config.yaml
n_experts: 32
activation: "clamped_swiglu"
routed_scale: 1.0
balance_loss: 0.00607
vocab_size: 8192
lr: 0.00233
beta1: 0.9
batch_tokens: 65536
steps: 4422
dataset: "wikipedia_en"
Below are experts of layer 7 (counted from 0) of a mixture-of-experts language model. Rows are named router (the router's row for the expert) and show model dimensions 0-127. Each number is 128 + 24 x the weight over its row's rms, rounded and kept within 0 to 255. Numbers have three digits each.
After each expert's rows: "comes before" lists some tokens at least twice as common just after its tokens as in all text. This comes from a sample of Wikipedia text that the model never trained on. Tokens count by the router's weight.

# expert 24
router:133166158111136137121123085114102118115112157151116125172160138187130167119097142114116145171171133141144170096153094107107108170082126124090128079097098099165150141104139099127089120153097124128138113106103133145180106126152104129119149109160163093086092135139177164081149156178121130084109137103133127173140101165108138170122093139106141143125118095148143152096109124144100093137143
comes before: " the", " a", " his", " its", " their", " this"

# expert 31
router:159165108120138127131149157109143141118110148131076141132080117166134147108109134095118091128138148113113125118109134135161110112119126135096166103160133108076138081111122091165175169122155125118132158080158110149100133129134107135110120124141142100136080114141137143142099162142181093108109185089136122107141134123141148064094171106141077137097097129108092114145139138127105119109107
comes before: " |", "0", ".", "5", "3", ";"

# expert 5
router:148133125123159137143090154145148130067129118122145105142118094132151103148177157095078138135129129127091163135113147112163176143118125154168131112098111103113118098127147114156171120129137148134121146146169113157101141127124145132104134148103165164140079156150141140111119134097126134102116133123119131120090120131135136102111125151098090166166142084109117096117126145181140143135128
comes before: "9", "0", "1", "2", "8", "7"

# expert 23
router:094130128137138147118145058128139115123159121143151123095088105130113100090118131131150139125150122109110115129123153158156114132098144156165135119142112124141132089124125102160161118116152085104156113149123147094126116086133085083103142119107115159128182163141151120112110145102143128102110116113127151132157134142131152105132139159156161145153126092165152120145107116139146124138088
comes before: " ", "1", "9", "6", "8", "5"

# expert 26
router:098177103153113122112166122129103122072146104157102130101165124152164159128132103129127157167146071104131131137135121104080114135112138168122086125123157170130152137189117118120107118162140121137168139133111081112167120129146074145135145113120150079125112141116089165132169160188117135109113116102139141164100109164095178162115123121108125095097116154104131142145138122141125126118107
comes before: " the", " a", " be", " his", " an", " her"

# expert 16
router:107141143139130128134124125124105124138149133153159124133069122148129105115108152130172132128126140093116138149134196153147092127129134106164131132135109143137156126166099149116087096115126109163115120123077129152151142151133113123123129085117132124142114140137066089136150127106120110155112106109166137193140119083084177175162103111172172106166117148130153178135147084139153105161105
comes before: " ", " List", ":", " A", " \"", " Total"

# expert 15
router:149109103144121152123152132100131098123140116092143141084150094138145123109105157145120173124094117127145094133125134103160135108144105152119138177130146159160182114176159117065119081117096096119131084093148147110153099120173127128151121071118132158124149125147120133142087118172114122115108132163153121149146113110142130138146156128143142153153147158125074164127098120080152113113123
comes before: "\n", " was", " The", " of", ",", " is"

# expert 18
router:144117133121160134135123106125143103161143105147159157108104119138148068144112111118169111117105150107108117116068147122084087095187166139147152173124095135134117136113147137149120138147160164135141140095149136101131166145125110141116141169156145163130113134125139118105158078129102161139150117135162074090115129119088120130146132123195163139150150158091140152106150060141087092125112
comes before: "\n", "==", " ==", "===", " ===", ":"

# expert 1
router:128125142169102131128181129142158119117147120100149142143122112090123131169101082104105142119150124108107146129148113090103154121133132120141105112156138097118106154094082094114141109119159122148120154127110131141109105078141134118096115168158134130182098122123139104093092123151139109091110111124169110145085130118150092111093111099122094107160153122081126130115127140123090117111135
comes before: " |", "0", "′", "″", "3", "5"

# expert 21
router:148110131123143162187147146165182108126152166110143134151106072162094137111152142135133128115118155114151157115125137154152129123127147160123105142107114121175139084128148156148126129102122161157089144145145147145130191068112158094119095138133154130154097097114119127115110141100111141106147144142076126103119135138120091122148130106140131132129124154156146089168125092139134130120118
comes before: "0", "9", "2", "1", "6", "5"

# expert 13
router:116112074143117160113096083143126131122132096173120121096151157132153081131116115136111143115139076163092122151091102118116158170126117156105104144131131130105133148099105149157103141120076132107134113127150159113105141136115133142139124129081080114091174115090149150101114156120132131144168103105163104118138161153181127136133173077120120087129140136089127177136166164116149123140168
comes before: " to", " the", " in", " that", " and", " a"

# expert 19
router:145150099154101107135163147128133114139122150111142145112057143116131130100167102096116148124137132118189108158134129145153149140162139161089151180125107111142086154114118156130158135086114106144098140156133153133129146131137134174097121175141150148150131144108120109123122124093127151110154102111092110113100112089108149088134166139106127160141093145117157114148098129134089156098094
comes before: " |", ",", "–", "\n", ".", ")"

# expert 7
router:157112132142137129119150159142127165133097156146130150111107122138157138158143163121107154123111111159156137104139153127133102122131135103139134117135115109118156069102142103103153116117169159141107122111112141169148131134124088093125148133139148135146086146143134109153090132106136120113104156100090151126140179115111143096143149083084111122144082108108115102153122154149123157170126
comes before: "s", " |", ";", "–", "t"

# expert 8
router:109097157112094116116132132155133108154144090168149101102115154103113125128107158091154145120106151118160146129150123153097110119140130109112149126120118135140171155162130159129141090122164101147156103127103090147114141133175168089134158139141090116130108154134087114121158104126094155171152137112128095121136094102149127120142089146180132131117135190096129105094177128078145114142146
comes before: "\n", ":", "==", "-", "The", "==="

# expert 25
router:154089132151148113113124112133126159097129117141113125124124142095094093157123091134109110114073127144120075135120122098144147122150133123106136175148138135116109127096102104125103133096112139088126114128090141119113141136098150146110135157130131089130142151098157157118192142183101105165192110158116128088076152160118127123148160114147103089109117090112109187124153164130140132132167
comes before: ",", " of", " and", " in", " (", "\""

# expert 28
router:110141106146145092127138150151133115143143183139136089100108145099086127143163108142096088138167101152151140133148147146126125154107105113130169125138124140112139102105116097151140094143118158151133138122164126090130110162169080169119141146097156104131080153141140097122128135150152138140129140159085144118144123104126148140111111130093095167162106081113135095115112136138144153139145
comes before: "-", "\n", "|", "%", "The", " m"